Experts of a small language model: 538M tokens.
Below are experts of layer 2 (counted from 0) of a mixture-of-experts language model. Rows are named router (the router's row for the expert), gate (a neuron's input weights, with its number), up (a neuron's input weights, with its number), down (a neuron's output weights, with its number) and show model dimensions 0-127. Each number is 500 + 40 x the weight over its row's rms, rounded and kept within 0 to 999. Numbers have three digits each.
After each expert's rows: a language model's description of what the expert responds to. This comes from a sample of Wikipedia text that the model never trained on.

# expert 0
router:571472500537519513506473474424560451522479511468554548486546556505582454533564512539525467521484501566510537483475485583508467446475459525535471494571478547536476443400462464472526584539500503511520564517576518425571522472497440558537513509533454516491519494541517529519447474417599533516467483507488517506451493524518538546493500526525450514567485545513559488516552470531436443501467
gate9:471504530585496448476509442554496368499520487508476529514458451483550483430543470485483540424480505516476474461495531589541490494493439486444539481509460493540539404539453559507542582456498539484504491526581518553487461456367495518525573516552457452472534526390523481477547447493539504520482458500390511515534487538508510508496453510494537512439492546519573479502507472436448504470526
up9:459501469399539517557460562446529492452457535549531453438523475481484520504560525510488494487606540458511538577522550509482448540488486514507531510563514426441456588523508522488460509485432550472513522495446474476507540573498505489490490485552529423526456517498493526461478510451425458519481505436522528526562498496497496492473501473458522504519550469466526511487443481493565449427489
down9:419529534555515484487513445516478462442490486506453426514484496498504433504485481535542467513457479547502535475546487486536482455492551474529368484484518473474513529513556464473508482577505496512516491558547512557479492469557543498560474463498497463532555516438523459531614442481528504520503430534486483423448467486524529425543433458578469436460422497535542546520499592521513448406492
Markdown table delimiters. Pipe characters, table separator rows and line breaks in markdown tables such as medal tables or seed lists, plus stray word-initial pieces like con, trans.

# expert 11
router:501520519566413545471491508479492490473495539504517538455489396558455517474460468469505442470455466554489444495468505461509417434527508531559544451415422443504598492486434452495426507447439509480438527479449488454506500413446503494538469472521586444546483507466512404535554460519541522461499525489539486472459459430459546482504552478480434568445534580448550538461563504448515577499491
gate4:543538438496523491484503529460499543569540426555509544540493515548486531527452501484565493582490473493510502545515457491488486457423450495515536476517480526522479489547518520489543467442497467480445476576422543423535484482471461538526469532508503489518568528466522464499474532595560498394464455473489433524543493468476461456471494478504456503557554462525484470480459572476491451517470
up4:460533580524499498559427526514455462454457446463554501425461528472468463516479524547489460583425535437473509533509611494520526483467493495558480490489515552502451553530578535488503539457525514486539424513539498542461469532493536520515491522528466595517541519443498513543525586441555547506532390461540481541512449504504538522523509476558510511418466540562494470549491488503445556557536
down4:494470526444476455512525484542509502537468516530472491462493496530547464521510511504507521531547459569499508523597530487541464410586542477568446436569496553455528486499448467513458450479365490551468502459530439547515503404543531517499495511458542503483473553518472557499489535569487455553516552457461516499492565529461541414448472518489487469534490480527532512447549467536517535557505
Acronym letters, coordinate symbols. Capital letters inside acronyms and chart codes like SNEP or NASCAR, and degree, minute and second signs in geographic coordinates.

# expert 15
router:519465565519518521480465517572586475510534477484509452493534509546530534518526472522562451446495458517550492490499485453618533537553499542464462552517552480520524412506546478476493495539546438496535507472512564534451516502454533531490519503478528472460505489459468424563520564564484495519528478561522493525443577473479513479566446552456539471455551484488506450516448570484498463434473
gate8:508515564484552574565500514517563556511514477444516439540434534508442498463515490526546442500491503565494560457543550445506527522479527489452458527517444512484477533470532416510509439439523498472537464485492516544411491447488569439505535501430497542468530525522568473515597545568532492533552403531505561451515519542490420525482469506559451480488505440515490453459510466519533492512559
up8:548493581475492488521504559440639486494463484556519532443437566515555434441448451521481470471521494522430580537516512456548578529472508532475467553513506555593506500515449458467515489468522441462534533521493534495538494449523472501507544504457513544514561541515472411553474536544475538528597508490491537502518449496608517515517537497501550491534528481526480414481484474481591515537470
down8:507524472561480426568438510493530508470496513432585474462514543504514505473515471495562490424547458466506500495503453505521507465588478501472519467544535487536501514554513497496541478427555491522467435523520488523462452471497545539503552486488498470512481477495464539465488462512448549472452465546457520501514457537536526468485520471468505495484486526562498614453503469567526469444476
Early word-stem pieces. Short second or third pieces inside ordinary English words after a prefix or first letter, like er in Serves, gu in guilty, ec in Executive.

# expert 9
router:444432511492518455483521483449465535518522469547517552539427448447486489525471535453441564538520424573546467493535502528470485523502555536485463490489485508552445408510547501523446496458488538475415560502554458600513468515493479510406473517498467532470474602531538457462520473534482465543539530571558519469554478519483455513482435463462548557512514471473528458447522475506516512428520
gate9:435511540521473411480451496492474453553532557510492464601467536522567466575479480450495504486427542551542518531568511516536537535519530532501506497521533432470463515491507502475419545522465488469493510519565510482499532416479462501452488412452512470493468483513527490506571469481524485496483524475505473467473526545499410511520567457426436500511466495524478495573556457470480455547529
up9:475484502458501506462523484496490463505442531566550433566490467469470427520455444474448578475485510499473551496515531530546491549479540495473458474518514515487543496421506480449499569526549540501596560483511443480549506571500485566534531482553509502491442456548528413415457518540520514493521477418459513537547526517482442524441461484461495464501468497535476452532493497463530504465504
down9:457503438498476525502494512526519489456509477508495519521468550475510476525540524552484471456499429451502493449506533500433480559571539588497521590538480526513529495582467403470436534564541524469547460516452521495545432459480467522523517479544484498510503490505452496437547489462464490482564454517498511465458542501547442458414538584464542530501552497501515512588407538473548421447478
Prepositions after verbs. Prepositions and participle endings in running prose, such as of, for, with, after, against, and -ed or -ing ending a verb.

# expert 6
router:533533482516440507496489456510603517411504570508433476480487516469465518512560535423446456464518501417559459540473508451476547509529497533511490474518496529509427587527484522464505548491479510538490469543529499479502600534440478541518449451601503473528549505417456530557531489550503511537485496491504499428499570561486503490546519498550503459512472432525511522541525525480491487485443
gate9:532621513557510453460511494457528553525537510461526548552496523457542528499489519485544513372554467495544461487524512514501474547453439469503489511487539548556616478547489575529486532541485498531486520478562563438503512497449523453472467420511467481489574460469447512501522501513495531595547512571580466509474505514551458481518571540509524505549439445480471501435526523496436537430473
up9:569485376455397559536564541520458536446512485438530544456471468545552529486488513520500483458470543595370473557578535489471446559503501521489501570435524515553498473423503532517517473478449461486513514512475498484548475543529490565531502516528506521497515507466550488372484554453461485496495505512467505461462538530513510552583492523523498490472509582435530496551494430505498566493495
down9:439527464611532628546539461461557484537559532519529532528501435514470491492498435461511543526460534504496469503503440571487452525467495495476610424435443448448536514487479577440525468500436406511458586435552487491468505484466541463467517525532457505539491522557566494455536474451529504529483544510459490515453516471497445531537495518441560560483502444503481427441401526449486484527519
Numbers in tables. Number tokens in statistics tables, election results and dates, e.g. 19, 18, 17, often between pipes or in ages and scores.

# expert 7
router:589522549530524513533511483434591527517485481497552544494485465421489551532558495488497587519548451487439492413559445544446571587471498467499412467450509476487494521489491508502495529507508467451533468527486382485533506465538524501487531501515539505499432525510471540499473501432545523585501450525539501466469464551494426565527530542485448522478540552568501464563490512433473500459556
gate9:523465528521517569510521541507495505487515464533476493533487465411463425510459460498555459500515536560473488485512523532519428506458514463494455463498459530494570488533456474493503499485498523539528481529452545474443534435504511488465470508563491507577510493434470541478478481604597549508525482517529509474536375500485484467477438482423552454509451511448529522551472556520489481533546
up9:467499462563469550533529496576496587453491568525512552473466486508513511448456460526434462503496504558461473537453567490510591491575563467500562450539535450434483460486527484517461586504436517537480538582538526514580477493465552475445548465469461515536533515520506455438513482472555492558515581514444443529494509504583494480539486502567534428454472496417523516510400433516507538507459
down9:518509550462563562494480547491526543461493558574533418508559538487502493460402522532537419496466518522522501556526539512483498416564526580466474535437447455479500534474510532548495477495500521500560512493540492515522548480507532453518486533470551457492510513493539505477498560525509499531549443529495516559445518489450469542593526527478529431550455567507539472540528527496478538510500
Section headers, sentence ends. Wiki heading marks like == and ===, periods, commas and line breaks ending sentences, plus verbs was, is, has.

# expert 8
router:526545518473554474515515498541483501459539525485464518550453552522514501517474483460514503521546552435555502476560550502494464449424426514470442525472535484463580485553496519466522487498439513551485526429466542552457581470515477464450512484453471448473536468466512462508440439550477496503439520457458422475567482539526530469492509527533549482533506494535475429485470385481544541508524
gate0:440486463476505551435457445546498462550547438494504516488541557533568516474525476517476554570540522541530491477523452530465520509541491506527506484510506582557520509483545516476516572564505573501501525567546448502492511472509456451561478518472482518534533539444507540482511511489516560504500477502509536413552504570546501491461499528488472508509562517511458463524512501455541572501457
up0:398500489512488531425508524512450532477519423486494507500471524517451487470557491502518496487530516527409507530517603426414473509491461491429467509526509500533526509530507469501535532432589536509566485506502432498520458470427541543484487541531470512553451505468518459493523446509473579408431481515455505480569502486469590465564522428485504500533446540499478550501518449506539427514465
down0:474461561482451492517513552578590445441491462466515543585472472423517548499516428492516556534501534489512480588498570494493538478426463532519505542472517438444486520520413466467515506482533456471547483498532464479504523468503472500546476467498516479515539499523470490538506485473514584524442483441513469542524538557491507488521484520515568511497432494433500556479521533546467542554510
Name-initial syllables. Capitalized first syllables of personal and place names, often foreign, e.g. Si-niaková, Ko-stanić, Pa-shtun, Ka, Mu.

# expert 10
router:539554561548531488532498498436475530546500426548504419514467487491446510501492507475485510479509504477526528482490539526519493506544511550414444510528533492549498511503424500495578456447478482479478454473469448529421483442523523515473561439499495563494466541553456537474546489478427494467526456528470467481517457516525469441444462550508554475455472558428478520512507475481439455509489
gate9:488490493523472475512433491449440534448493450605448489510572528468475499547483483473489481514462530545488451477515499502550494483459497441528495536464503453487461363501560498501486519460472489497523443475509539571486473446543565526417465486472497513511446490454554545482450442514484461466441548547522484510446511482559432489466521491504512533411540520527455504532519528476512538472442
up9:518459469503499600506522503525510523489416472463550435488495503524504524463495431456547510521535484460551588524538534499500505508512495523460537426518565507514482473545499467483449475521521565452492507521521438486528592536508463548506526503488508503501519510534532512488453511496481554457456500498401415470473574466529525521551464487463468492566458469525502536491502542477488477516576
down9:507458500564479546468502451535550506532536485464548500577514497479516458478508568458462481476571468541489419519521485502419552538468489453489496481488467511479523560494525526534515509473591566599489485501426543549593425550454523495541574506580517467455499512474524523588483571487509469507475453452469486537503479445545523517463495482544466468456478519423498505571522462481547504501472
Articles and determiners. Articles, possessives and prepositions like the, a, an, in, his, their, especially sentence-initially after headings, e.g. At the end, In the 20th century.

# expert 3
router:520489534428543552515488499549434441535447539495495445482471516486499475471486569512497507521523533509436462487505450478468585533486406478499564492457426549508461572490501409523473528434512531616526496510567511450556494578583533472501534523520491435521447440501463480438503456428482481461515506453449544550485549489484530460446535471536478624472486415495539487486482460473534474527508
gate0:525480506518503452443556512501456503527529457473495465446510525497464585531546519450537492522556448524481487405586430498481466522546532447474513520518461475522429530544484509552524467468444513505440546488484490496541549554501549519502545503493479515489567434513550523406521551484377573512473492517519489461521482439494521499553505524542532512458501511490494553517508520432512449518505
up0:520439577489498518530527469520568523608418545458512530476488523456499437507548493592539442542503480451515531600477534503536543486472470493501554459542525486540498466469524464489461485475474493475535503485497448489518501514480447550514534425507562554495499457495539549511515520464552476458588500439543487542474465459524433454523555487577522537491509498542550546505510569511445520439506
down0:505509495462499463472572534548483496463443464486484502523488542504621482498529512477494485494534486529535504533527485479501395515466504539507493530480475560454534475399527527495509404521508541540490501511461493487421418508517510524522414465483488504571534499518526531473447477544531444420513549428483510535525509485504523442540451507522523497443475442468517466589447473566487435471542
Foreign-name word pieces. Inner pieces of proper names, often Asian, Slavic or other non-English ones, like ch in Wuchang, s in Korsakov, z in Azerbaijan.

# expert 13
router:478579435519565445409505513500476536498462490501429548475549537477495483524452481541482528459549452495484507535537510472551497456439501522446605519556465496443479511431548541562572443463489554541555488582458456572539456558550511451567548516539552503521534453550546552460442501496462525432458495482502481399548499439452515503507399488466416436532490561523497518427482490478520506522515
gate0:503416481521497442477577569485554564530556525560456498436505476523499536449520530495526474482502458511499451431485470536522427510540479531512525481523442540425489491559511463504528376498491489438494521470592575539524473532480516560503476491486518468539489482544512484443527535556448526462486540487493511459457581573490515449481529481507494435513494514479547454552497466463437521446431
up0:556505574554428551504518534559461484479547452458507540455518502493494475511474450546469437516498501476458501559535466550547490498443492477501524525528464449517520426543488491488490453535426516546500520504480511502531442456470525532470488552462457427524556421450450523459545508509458431549474565480580510401502468512503446514554509502504538510518468538497504497466510440521544504549495
down0:460522478436489511496553450560472438534523520492563535550477456534493472511549539578556496478537443547506525563572541444476488470520423442481505453515529494508470471505466465362530473550555503539488541485504540500530465495518529511468394580495442466485524510474472457501493560472458478498545499506488494639535505445496535508457534555465558438471456510413551511575610515559533479549553
Table cells, place-name starts. Table pipe separators and the first word of names in sports or list tables, such as New, North, John, William.

# expert 14
router:404480430437455466466504505475522532453502487480508458553506507476567517467511506519523544462442567506446573501587523478449517502547526526493530522479519489477570486515492536554499501572449519463500459432517497461456485504515504432543511489461438515500528489499499473494517497459516539524509547494499577521505486460505483444552473521482444475454530503455512519535534502439478522549476
gate0:450467486459493425525452418545498464570454475523515516484490565482478591454531522444467460472484511542436576482466534499518498513471484466522491459447470516515534542556516446497540521533552529471520482454521436434566512479542545516519488411541441481576506521493487538482528528504608464530488536521477466440547455433450502437490490522520440515562525450437417482514495480491484582514479
up0:540482519488596562504469517504481508512465502531466405458539454440481489524541506503506575476493469435472445434571455522481477560534500546476544522531477509488515498488406455485584519576467498523510432510461580572492459438447531497611494493514484602476537483505568507476540546546499500528480522564494542526509481486483469508428515511443497458504447512508480487558532459501524540481445
down0:498432490497557504419498516533544453520498491478517493502508441486547519450501481578507482448498488536473465499464524476495469492421518446451572485495560502483451510492433564450481486517621498509543458516472449557534507509451466533522463523539446504461531461502470522544440501423527529592447501502476524507527543587508547569573522480532492539498439515540508492529518512512491476498413
Name-final letters. Last letters or pieces of foreign personal and place names, often accented, e.g. Gastón, Rubén, Aysén, Philadelphia, -ville, -burg, ć.

# expert 1
router:427425420495468513463462510516467459542579475535501503602490489482452518471579506550459495549457537501505497513539554528549489542495507442453500516496549487463487460537556456524461445500474432512455536470499492431478521619507457486421485557503483467522493587501485545530487531496507472567456497521560408460503539547520473512448495476549558491493422527578512521501489504543478562564478
gate9:447505579448486498425466526449540507496472447431505426567461565523543501509498568517488470531494505509423488515543487519522533546505507480496587487483511496480511486433494521535575478560531493623468484518543486533471458452488528483359437544436535460488512512496495533490479448532447553514531493484457584510563435556472537508460501486530549522487450514507445445486535539573552468507495
up9:514494419464527501438549512464529601408461475432495546522505491510493543514539564599476550480564501541470497542501431517496496512561468491444524475458511416461467491490462463426503515510469538445497452519494480490544499509450544481427514501501484509486470503452530509520494527455499468494487557515513543499556451449521496552523504536439525612525488507462516480597540524434506470459556
down9:457492550521532512465490522477501494544483551544537440471482514471467475507510453522500481483490496486549492489501522541505468506570508524476522523511611460511481462518520490435464524536549522467426534478504477486517501480467599534494479537491499430478534542573525505537495571470546462469557471414474481543478478453564524459513454540484455464496547529580536499417435501439437446477547
Noun-ending word pieces. Final pieces of common English nouns and adjectives, mostly suffixes like -al, -ment, -ation, plus whole nouns such as south, state, government.